Experts of a small language model: 399M tokens.
Below are experts of layer 3 (counted from 0) of a mixture-of-experts language model. Rows are named router (the router's row for the expert), gate (a neuron's input weights, with its number), up (a neuron's input weights, with its number) and show model dimensions 0-223. Each number is 128 + 32 x the weight over its row's rms, rounded and kept within 0 to 255. Numbers have three digits each.
After each expert's rows: "mostly gets" lists some tokens that are sent to it at least half of the time. This comes from a sample of Wikipedia text that the model never trained on.

# expert 0
router:150073138090163073159144132112131123178198178152137122110118219132101169109082128142134149108182156130092077119020143090086167121107135084100089133156137154169095082188116114131070098184141125115109138187170083132154153146154172098152074071152150116090055129123145084125171158118093101082140118095167108107133123123152137098133110121110146068106129138114136153177133048121128119157135096104146153135112062135170086140110134139122131165147123143124102087119102109163101121187125065150167108124117131089152101158109115140110103100172146089152138104075184162184122067167111140115142197166119067137122150136120157126135173169125196108115135057121149103119118148100081098136127
gate0:148161126148093111151105111127101123146092092110104138166166166075103133078086094100127132166213068122137111160105149129104061170103171128085095135078084115106102177086171202116108081146117096098155118158111110183172116155162114143139093096116174116150121133084076169144120163087154114125108168091179075116114168153151163128087113145129146112086090111089174120105112092144053115139078122076123127094083148148146150083107147193104069165107067129072115121130136164143162157151093109131141148140171121179071129066118112128117118061162086165112200081178152104102140055138154115122125141089124124085180149138184171161107123107092151111131116070076124111111120140112147113138156
up0:142136135178186158113129189125119191155118135115154091108157090146166156079162170185102141112134095098084105085139116147109162147096165095135114126141141132062106055149148179157177147080147195113071110115131093132095145185084103133134105124134163133141139133192110053099159142198172129120086119130171115157116131119061149075184084105100152140111147177086088108139108148166114160093168104173078152171111111151157142175083120087143188134135147160110101114133159137113092140102145127103143070109122106121167124145133171112095109126103173168156038144068105103149107073120091098117089107138094172102144079118166165080134184095180121151099073128139167098149150133178121151114133
mostly gets: " need", " find", " destroy", " look", " fire", " small"

# expert 4
router:138118142080159124093074142134135117077113128097078159194117103119105135089095129131097177134116116144140103100162114115062095107127142122115104156110149140143148087105129188130096121082115121151102101113173086139114142184123050132181145139169119145160103165175086136163094165138132090150176085147103117084113052121157108143130095181089132163105158184161106065158065120177067097145166169086112106108159133064152097203123100150104138094161148159104151095130116150099206111133110152139155108111166195119156072146189089068124158116156166154161178116141124193090119135086118106137121096158172187107162131105142072154117109144152122199139117139150134178148100068090154103158121
gate0:132179134124158110108114043148135086092112108063152127167177137135110173136113150096188147150166130192142094135184159117114145118061115130131132135131141127089147103126143114150127138121141127095116077160097165106164116123117111134164070126143149138128102157111090137071178112138123156084120152030177139125123077114174067100175175109127149156128165189083168102142144097195095129174124090179082190147157101063147077104117119095103129124098124138109099197148121163148089070164144148159137149112137181146139196138187103103105108147149087102080123139187137140163097148098138185119076075107119120166125076180121168141152112153106191160179100111132092117077106105133157136100146
up0:106124096096066142148136090165122157101181184137108124141128150079135137110104149115216126132101054137133104097151155138084207162136087147157070137142134107132106161133135103169104102148124082122087107081111168137136129141095131121149038168084097124118160122138157133139120091201156078140109167115175097136107147152123069161118147123121110167153194158106123187096150049133117127196132122107125140105115172078160102131191147112115116130095093154092119173160134103083118083137108131102127136137171165193097166111187130152089157131180126129061146091170157176078129163097130152070102099088094132155092093154115150091149093238101127116162127098144121106124131127162114127082105
mostly gets: " (", "A", "V", " US", "R", "("

# expert 8
router:166111174095109103122161126136110140158121092163146095186113100079117131113158085141129101147096117151138158100082122135092152116100213120090164108103169133129163119166124112130113119116102135134144065077124171187172135140158112169094110162189134141145103149134132096062098145172146121158089096116125121126107114140096074110133126035116101083129161125162130122098059096099074192126155107114143148118149121146125124129176094141178131108100157167117123132120079116177156155189062120183205121168111108130118106206082101080177126136121074140132156122178075169166188153162172123087165088128105117121116114146110197064139108165121121146149089093094150147178106156124182077167076
gate0:090174162090109114130130133099150163113123157038139170137123044098096110102139111162117123112116164201145126140075181121133096137139167115112139126152153108165128119199159116083069057118176190117096084100128087127139139079127117114148147161131104168142128125161153109138091131178115148074119137107180186110118089189130159184145163126127087159135090121103167099107152107127150118131141102193141171141170125139141119098169123188160107148109092108093110090142083169107107105137153130149118109153116200137146082113148097123114120199144194062103108118108076088126158143151098149103111154105070080074205132153153160123113088102089174126152123120138105144105200142172057130119072
up0:106142127144159141167082078119162116146150101178159093093093084074121139094115077088137182153135105157144103133122147143126091161176113117151105114117142058119156067141132120164169088158136223094117144119104089107133154069110187108145092111133163122163116093077091122078135097105107129154127092131114133114149085122136113177125136136110141120088128110123156080127146174102159148145148098181150135153157170181112094103210063076105151101157127098144132093142158122062120111156081139164153166038157106128161137186118202082170168093176131098120079133097128067102130132109063102128110086140119087157123181122148184140157120133125153127170138203172100166164126088105124148159181
mostly gets: "1", "0", "2", "3", "5", "6"

# expert 13
router:134064129141119108117086120119089133140100066157122080143173128178182136100105190138058118126145113129168145144066147141095073114108186104114153128123113166131096132095108137139092103131179143173124126169136165222111149171132086110129184120071138147102119121116165126093161141148114086132174103071062100142137131169094153131117164096136183150146118157171191094117101159087123179091142135149146083138120184149132086149217091189022132122105101158151116095152114148152085133102104201126106104125089057138159177157071146138123113164146121152109134127149128152159124125189127131120079121138115126132118143070114197137179113166154142157169100137140102145105158142083160147094162
gate0:146111149121162111119085203106131135101144146192165112130116107132104136123132156075153146153182161201191114155102175109159136146132133078168095155119104111141093095197172154170140081199102142150097086089121136080128139112094116123180172155070172185101097072116095115174194152170118167113166117156158130143116145161134171176096144050139108160150109158138094080127179142135136097196157115144134069155159116131172129121094167148137108154093116075132117149123131147129139085133086070113180131149102127137095147161127152140113171112106108116167062159069171110085108141089200166147150136130095147152098153116174142178135118108075160138152153079108188175171126100138162094135140
up0:103118181110121155200144110098154134119142151165103112123089063160093141103132121189129131128119158130122130128131134076125169121181158150120136124124155183144122125087171129110138128082103129103108117134172051119132164158085155117089118120089108185122076147099176124155150173080101170083069151150161117112127116088106140129148134154186132084134147131085066149136185052134097140133152163087092111184092104144136108149098146110107075092210127038189114097131100170119128140115136169093122128086131081105159113165089151086128163102168120156164120157098162198144130107149186135108142198113163103174140141170132129085097139104175125101122120073073083154117140169139167069142204
mostly gets: " Cup", " football", " round", "eball", " campaign", " League"

# expert 11
router:117122185140100070158139163160097157179144143067054095084177204114149130126148132122140149170135092140132131125139150105135180133114115108099123122032142133153139116172141121133171146096097164151087130159144136198192089145167097137127141156117174103126143085120129085133114090112102082202143102104058104163085126086153106101129095096103117089113111159132098119170090137100120164141109113182168129066132132102084101131072140209121121104143133182172093074154154114113118132122127060115145109108165158161126120189116088120097082114112131111171158156106149164179131046132143094156175139147153155117117181115185127086084197132173129108119085179126168140117106093114080123161150
gate22:111154155126105181104117162083120121095070125107141124143140071091191170121151141131112107158143136143126121111147160087131109137198155136165110175136100077123124172130230041158122133099091160131107124129095145136168129087140162164122097158108183099142136141044131107149114124187115117068088112136145101116093162189112124169142112111028132082084145062145168131102142178097125091153193062150145157086084156112129165102145083169089102142194099117140142126096150139122158096136112126220130129121168139162128128125136173123112126135142084168157160184106126141081158134175166167122093151170115099129121085112124164125140055166124114175102121184157119143142134170083150143120123
up22:097184111111075096102165132155113085147137136065099164152157121124094156136183133122101143122109117178167138150170122147140082111150122151118120159182107084124107249115165103165165151155085162117126113150102125130113162151155134169184198111162177082165101118131133103154159135134185126094114125126129107123148149141156095094175092066103183110111120115113079128123158152054163086172162125092136099133158172102139105097118107184139129092177087208067176185102126119167138154166114157090161140092079148155107141119123185165077124094137190172195122130117102153114146162143127144129135122161115120074186149140163104103113116133133185148140169065161087102158168147119186111110125
mostly gets: " which", " who", " him", " them", " business", "ities"

# expert 14
router:147081171121130134168101128061105163142157128065163128176153154153159152096124098127170106129058150157142168160106188086128081175156149128114111131092131137142217130145122179153166092081132073120177104114141082121112120128208142148139081146106130120079127095123140125117064139112116136115133146102127192141128077094121071086140141092124126112154163174165148101079172063115117094110107132170124100121125125081144143079096172162149142126071124137177128127148164119118141104148124106217151154140145140066154070149142122150121085160128105164211148130081156190152141109068109080166214133171119193123137129134165099118182145167119119118100183130111113155143176149141126122136079
gate0:139106051132165101110104109069118114040126137196099161130079111125160140083117150106117135104112178082160128107148148151124132113099082142117132155151117120101054154121115110115120145116132162146173124112164092189167096158153100152113118096082123121182129200148152131139124127126162128048101140163141169139103139077100110191093127115131090095176153131156126100085088094123121110085175094123128134175127149159170119128162111190205243098095118091166143135126093166101097130111158142145163088116160107131078122078175135117144127122104112136084163132105106181151133173115060113158155162172164180095145101069098110167164143114097076133143157100146098217137149118106110151165144
up0:141121168118102124136115109113165109182099066098121145108137147140148115073149115144115171146119158185105099158072134107096106079148102130101137126168181137111121150132117177138145133175122131145080117122088155092132165140085110098128086083164152153161132099132047103055108084110126119125188155137087027086108105120168170140112143140098100158130187135049139148123127140153173141157110140222145153107154156133121101121074073161099059126096110110139123132174174101129155137183142191118122112130087166108193134171081168088139132168112081102180129143122112132163118137168167178097129079120112133118180145146178151110087110100143051170101119101181147084169079120144135083090123
mostly gets: " is", " as", " in", " was", " are", " into"

# expert 2
router:190182134109124138157132148116149087047096080103062129109166116121131116161102128176113079135126076134143166141153169127132105182168117108143153115133092118106104153139123107066145130092103138095107139130111150117167074121167065117170150087092205111104124153150100137088067153121146138136136158122054162111125129106086139085188109098135173108119130133186115063092091132109095155057085136133135115138100086123125147162158092138161150088156098128120086057122176158113144092091088110205149216108154135128151124081122179131126095203148111104159109141098118173102142122109106114138124117132153093083135129106117112131144115161101142146040102134099051191086097164124077066129132
gate0:141106111123057123148147066160149167068090117174125133074156155150179121135153101141116127089110163182113157130111094093142097085145146086068128176101141105127170161143149080167060169149118101199144119141106141127083152117094139172129140103143089149082157130199143134094087151094135142096136125147124101129127128131158102139150140184129215175102101127093108137135113134083164141146116071074152169156081166162157102110178163051108113082125167182145130112163113122149193137087145111126176168150124176078113153067103126116157112093117085097184092162152174109131109171105172123138102095144097067135188144130102173117137134145180154139182068107146134106122048155144140095117127
up0:125113200095154101158160077075111187160133157159105080124131156113158090124145135153159126087117118087127123114184168088123170141128170163159132135155163115117096129143141195103146060088122169067109144104154147102104104156098162142103127155119159113152119181102101109139140074113125103134108144137130201122145216088056122112132101105133139111123109067147115104151075144081090100071151061158147145129129216113151147146059111061100140093127124091122146106160145144136084142140159108198135102101147099165163118175111168127149126101169086144192115129116098134123120089133132143159119197126109177144087098120170142092047133115093113113130197091084094114165132160047103147133120
mostly gets: "-", " University", " Law", " Police", " Church", " Jr"

# expert 15
router:154105092107172142162136125174137118119177120123039057167123113109100131131144176137174152151140128159111159137136093127095109075083111112123120156156119148141120155096144158125139204116081121193136162117095099156101147138164095155188116115197133144064143137123046125117029141163170102154167094062111162120103073071063122130141097141140142075137129123106128129192180143127155118145117138074141075079112156105143140173159123151180110062156123199153123090172115132165150061162107114085180134118121066077125142147152153084134125160105105096140132088121129145122144145133146139133159091139097168118118155110110119139079090139149125110158082118044050122114117151104158136153103
gate0:139167128146143133066176125048137127100149149125108081172207125103098119106098152108141126104106191164120123146138067156096129096129115150136144087087112112131106111086151123155103149124153137148142138142112159088139091164130149126139168124102160102161174119123139102131112142076092141137141092147148129125150167107147097165175080123131099112108184050125153091152151124125153155127106074138151151071167114168175155167136093169105079100172125107119178159077105105169201142153052107104131193091092140103166146174141157150131085136139133056099084140113127083121142162102174098112134116177057134185180086136089097116122091125138182046145151079097140089146135140115063074066071
up0:109154093156166131112189145108120214127190163137043065160141116121122137100072175089172135098102137142055151112139098125109154114084132091135189172099133113089088141132070161054101073114151110099085145153190074102110083132151145112120113141122155114122175118164083117153114122107134137170142105138075168125163124149131112178166178115153063126144075096121157186167159105127133177140146111158110090110155167147127129090113099150134100156089097107135170130127166131127152164187031097134153141133150123130122142112142204146136116199135118102169106114077104117071112090187119114114114108117148105121157122140120119132128167129129194078115145083149078169157113095108154150086064
mostly gets: ",", "),", "\",", "—", ".,", "',"

# expert 6
router:101148127052179135035088092109090132173163142118133092110138094108136172138094134120099126133156070148116102173126082133061086140089110135150110125179131140149137159100161150118142126177120094125131089069097110138183177118132078131073054146137123194129114121135059119092098137136110135092129060124102140131138116119102166100135087144087146136096154138076116150085102100151102148145104127126077176098141195124136131189178066103166142096192122108061081114146138099143145090137070156124139120142104167069126155135140128097113161198121122122161170051163125181102112128153161139120111180092116109161106132099169151139123090135143154143156179140084095087119126097107181112113039
gate0:175084178112150114135058159148181160143150147140174138131134134160157104133129127147030132167152169103154127109089129136131134098124144142057130073113116109191108047105152115152186133172178188168106112152141164112218133131136162166123136158082147153115130150141153125171132150094133101122133097142100161057106161090079129147110172114149114173141184107118130122072119145123105145165144152139151125143161106120117083152132126092131129132170085176169094129177186153126160192145182152100134158146160142104159133150161146111141134086101127153153188070105103155171130160129053189106150187148116109161120111114162082086109134125149059080165123131110113138170103041182135123120169
up0:105106103091093141129122122117142170100111109133115148101199116146117100131091093169101142120171055145127082153161156160139094153119151128140180121123126094126103137104144071115075111105058040124134096184165171095192140162136077137145098082140115099149222160136110156142145072173115099084195046125072114146074155080144192143111134109172134095136103084160107089155117185119156134100176158115179092134174136115142188146126080108105114165145151109149079098143138130130085097081130172136106134199113086142131090103119083138159139130105139143133089088131150162115125078113098141159142160140120150071183136090168145112101114163161186130084153159105143136093145149138088187152142
mostly gets: " William", " Richard", " John", " Michael", " James", " David"

# expert 9
router:147118158068111135125107153071171132115179172159180124124130103094108131186141103195123095183083102177154092165093117114145161133143107125106126188120150160124134143175108147094175108156116115131106091153045088120116074158129112168112135163162160075135125115178102127152102128158079124107080160119103116190186123134144081113152084144107178166096088164197158048192124149160132139135111089119159129139075095103131144103144131094099151085109138126106106109187104131145127084146101147139129133175092114178193115136192100059088145189102104160145142156167169150146132121165084102171104145132121101125095140066110113063089134157158193135137123106162100112062125114107073101161128
gate0:130123099140165169150113151154128146130097077141128139173064129147104132121098139126172134113086162138136117192098148149167102093128122121136172122108119133093088088098192085133167107146203113116100139147188196114128170169146155135116114120063108096120142144080123131133138156158101141162103143157133155163039107081106103093134128151141174126105065073135167175111143081174129128150117115097191121108112149179093115190147142183167162170148143123085087097147124091172069148091135121123092057111189082121116111184106051108147072167164161149101133150135090080113111156172164134115050149176116169128110132159123082136136123173138123114095076157127091153144096186071118158126178
up0:202114037125145132126117089144066106134125129123132110191070108156129152156091137136105161041097140111133132148122116158149156117185114164141125130054137157080133157111174069127070080115170142117103101123175191132130116158129135084113143118120137098155134104106124119133149145131042117132079146165137163186067142085098134105140130122118145112116086101164210170156103100151077168075157167140127151078191176146129113133153144168169161205128131133116100134143131129111085103124116065118119089108135093160156105125089086156130120207165117110132125166085097093080102131162143147101068126099081162150133164113111082061170153088124149091070103139135118147111105176127117142129182
mostly gets: "|", " September", " May", " January", " March", " October"

# expert 10
router:126098152129148166159064065153062166112085111092100170146106125133137142140145130090131150157135110101124149082120137117061117125183096104095115146121101137082150106179138102159180127098145193172159122118177144164099040155168134201179146160088152174151129202173113171120141184080111119166086134155126164172196103131130104141121157154099148084152191166165170108084121110095055146126112109157189166108152113109161111145102120175148160131088122131147110107146124134152183160118104122086114104175161134052157090143191153132147134122153118150168130109130125103144157131122116110093142134167089081149119145086122113165145119169120199144122100110100102199115090033131121136147136
gate0:145160056134094114097128124127138108154116109149117169108087092129131168076134149148120147085091134137108148179099124060097125092138181171133075105132108115083133176095158136166132187153139101104162095181128110155102131062098085108151133114132152124120090104159096181146073136105125147137097110177121147100046081143138180160127121140101149130091124133178148144107200100131132094166125142125095148160064142091102134125088139139120163096116112111072127122176116126109155145158099099082108146190131074117116097125144131083169137158132141104173098169132135059101135081111117139151097214110083155148135139059103155162130148117202102114249103137160115114050125129073110084080104
up0:105108087095075021074173152152173142166110105097120160176118143176094138094149184157097134096070115178091098122142137131093139119176165180137101150129113112070155230162175123184121129128083099155157129149176119096179172166095092161120125062109129111121124114132185143163097166082132134159134139115141117118106081104118161126160123177159150145110161147142095092118183116174109150120097155084129109103051122102152161124145128091067118149078140115140131154126091118143173103185076122130100113198142117118103116187085126134179173142083083099141144144143129139122117159158083125179118144163110175139090171119129145098169112163205115106169090177110126129106077127140128155120136
mostly gets: " Pro", " mi", " prov", " incre", "″W", " influ"

# expert 1
router:148111102078137120097142176109177135134161095089117114125141131099153132058143143129148115196147087177118121130136139101076120099168107097146111182147090126088110102131141162116154189091113162126099127170076181128163171187129149118212096064134155202084046142140121121158117090088116075129132097157143122100107135098140165111133099153112131083098113128138179136159158072136099158084086148116087105106089162177160112106153151153141123104140092170122147126130116088154090072128007148165171155132166183173138154138156171122104126157099135141154098128120153143153128108109163149161135057141153149108138148156190143135143087144128114148122133052115108131101191158116144123104023
gate0:187157144085079121149106152134113121173143138132160156159091112192093092129119145162121110087125145151130177183135178124129148138101110160065157071149087187082130074098149139197167184165115099145146156147125143165146236120084136110146118154156163125148179099075162140086140165102109111131103098116168145130083153146093081191036106155130132141148127144127190193148133104099118113149115202128136137156121185104114139113107080156111066114139142162053175134128134143180147156120069113135132134142073116135127114123125125125113107142106110159139169164112132126123147117166169141194107099125084117177120197134171168196090120140087103094096126171160100081129136123104074114115090
up0:120095069116109067195127140135106118103097146123145126158098138066121117180110050112154130069152134131101128092190122070183177173119104119128167088142175039111146102085082059139147111129117108140153086059146119116122124101132095132100104141111112142139120102146084130108092117143087118093123130151111116132112080090082063155117084141082102143178141146093154116081156113172098117141096075113071095173089153077150105153170160107118135119148153067101091119184099136147044175136117109154145086113159093137106097076111118148062115126120111175102082120210091081077158150090145156127105117134137134121159093103119170144160104125148140158174177186144101128177127100120090099126111
mostly gets: " al", " Har", " cont", " te", " Ben", " Par"

# expert 5
router:124165136105160121060149150076126143124148109071114105143149142109084150158053145137118094101154110162201141076112070154098097085137088110136115153172122114106137076116076181149139103112177074183161183098089070122136139162133167172152148110163137143113135125163145139071124249146140123155168121058144164129161112119062171098150093183138120162186143132089128067178155147172115086123173160133181148126146095105117137144206123131114100099140158157074110147181150145134122136117118130065175104138161117128168167082144149141114088178155127112138125110160120135146113124169067114107120110125078125129152160156135103197123145145130193163133091086145142153103119134125093163183136
gate0:122112102100178110118110116105151058154197127141078112075084110065077098074163134101105088160105104144087090176143136095163156080065076180127145142088176143161048140123104124145179130159142087083174124180171155078144160148155108121076144102113139084080120113086135118115151114107148144155169091132081109167175113088142146124102167148070173128187120185109114183118106150133111059127120161099110176141125070162151147108184061104067153139149133087097113115203141082194131097142120085164150076143128138106129129131121100211157162158163146101103142147136104122126137106109101126120116150143112078122144122140142118123153151102172114089115159151072188147121144119126108140162123
up0:114149086168145064138160141118156125104095142172128091087132179134178103103107139071094158107155143148124080090142114124135126136148138162112155115088106140163140126118105133097056101131116087095099108126085108155158066183149136159120112163084142144145166114136122132099133100110129152060134132133106129144129085104133070144137101121135109136052162095176099099117153135126123132174080057194116175187110136187204130126178170146090132072140097135185106143136115166122095134106106167077141117141093189159127115116070143111117132096162112144117138078168096155164126179081134101117127113162177104132194160138112110015132038111135098095065096064165146178107140155146119176128139
mostly gets: "u", " Be", " Gu", " Qu", " Hu", " Lu"

# expert 3
router:089103112125156120157096166132095143158150132148105141084194151123094117170156147165112111139118062193135109145120155089124082122168130053160169157141083149174153104129091112025139124140139181134073140156086124107173152140156073105169011105151162111088143111133119172150135121112131050194111113104112097131128108118140162108183090112109187130108149117101127056125101166143109127097144138168116124096087150146148126133057094093130140122095140168148105131136142117131135101151149131151155165073161149099087136166167123126133062131079175094095100150098214177093129168134095100101165103147181166131096152148146144111087072147152157151089151169162155099092151147092141120143087
gate0:179149150103166126089103119199106086133088126091119134112091130174105182087132089128143107112102075072159096146147136128124118050146089061090162128144157169155135157125190096180123151068117151123116054118148162074091137195108154098126070160137119077125111170105120117132145140028127124158151071200144224162124120068116160116116123158087138152133108150121069132094145092140101144141139105143131128175212142120148119150131157079152122171096123124073137168108105129115137171120124129116085119136101089119054156138063143153100095090069131146110145158154108137112122164175168164115126135148148128080161119122129092125125116155084141178079148192155142178153155123131106140136144
up0:085165157147100088153173107149112135059123178096139115067134130119133121139120065143142167193084117127142116102111162140142128125204188126179131143110138124139153111192180091133104146159163099095165116100066083141175139118088134135073126116127155153088119148142150184100123108117101107131114132137168150134137173137097143133183099075137131117126101067059094157169141169127148140153134111192101088179165142118145150140127084185075132149077142142161116166114150154096159076119125141139131090106114165125185133169137136182064133206076150125117086127109131108120102078142107128179135127058175118106052172078118128172087219109148161133107074120125148174141097130120102163155168
mostly gets: ".", ".\n\n", ").", ".\n", "\".", ".\""

# expert 12
router:179107110135158140128130133140124119126115125124114183178150170105089200222105136116165072155122157168159122084100152161151157154158175113072138126090127109133134111159147168168187114135074111083172125138183166119135099131126103128107089144116184094130152149106169201133136178137121102099168111136160157137134114120113155149167104092144131126114127082052132140054109103165108131088186106140140103157185132131209110136156075092131142066162123110133112129185133092125126115130130178180162086081181139083100084167112100082122115134153176078155154205086133118085152108129129131135154128160118101141142107103098119095097183164082176156120188089136128104132155059073159149180102
gate0:052119086119146071106141162140132125068111129167111177120073155104156163097081110115119137104141150139084117115167156164044109116182096097122114117134155179076129091131154107144166101169170120109113114168127087102134147112169133150115134142113160188107126093150057127126110162201179193145138123131105152029138192130146054164113165111195121155108180158147023111162113120113121169120148155121149118141117119122142155153144153084119174145172134132163109144139136124123169124111168134097091135061113131143172090116163110103124164154124132195123152140140108143064180097120105142073095096115113181076118142132150140193106101165094091174135098151125157136071135132112126127063151
up0:122121090170174085181150125141153085143043142138081140167153191159163141143099178097134149116093133143164133156126177129081132126147109081127114084128177140147125084137158097131142082151125078099085090143128147154212100149090137081106132143139156159092181135111101097096108136192125186138096117162115151095081165131207137152128121115176166173195164130062120150169125119155137154123112098155134135144172124100095155080094088085169102127070128099155126114113125167103131097128195153095090153112124098165092064137183109182106083142103144131141162103102118147120139090076168160088082145119124163108109137105117131198113082143137211178141126129069123178111129177120164127083114
mostly gets: " species", "idae", "hyl", " process", " Family", " Syn"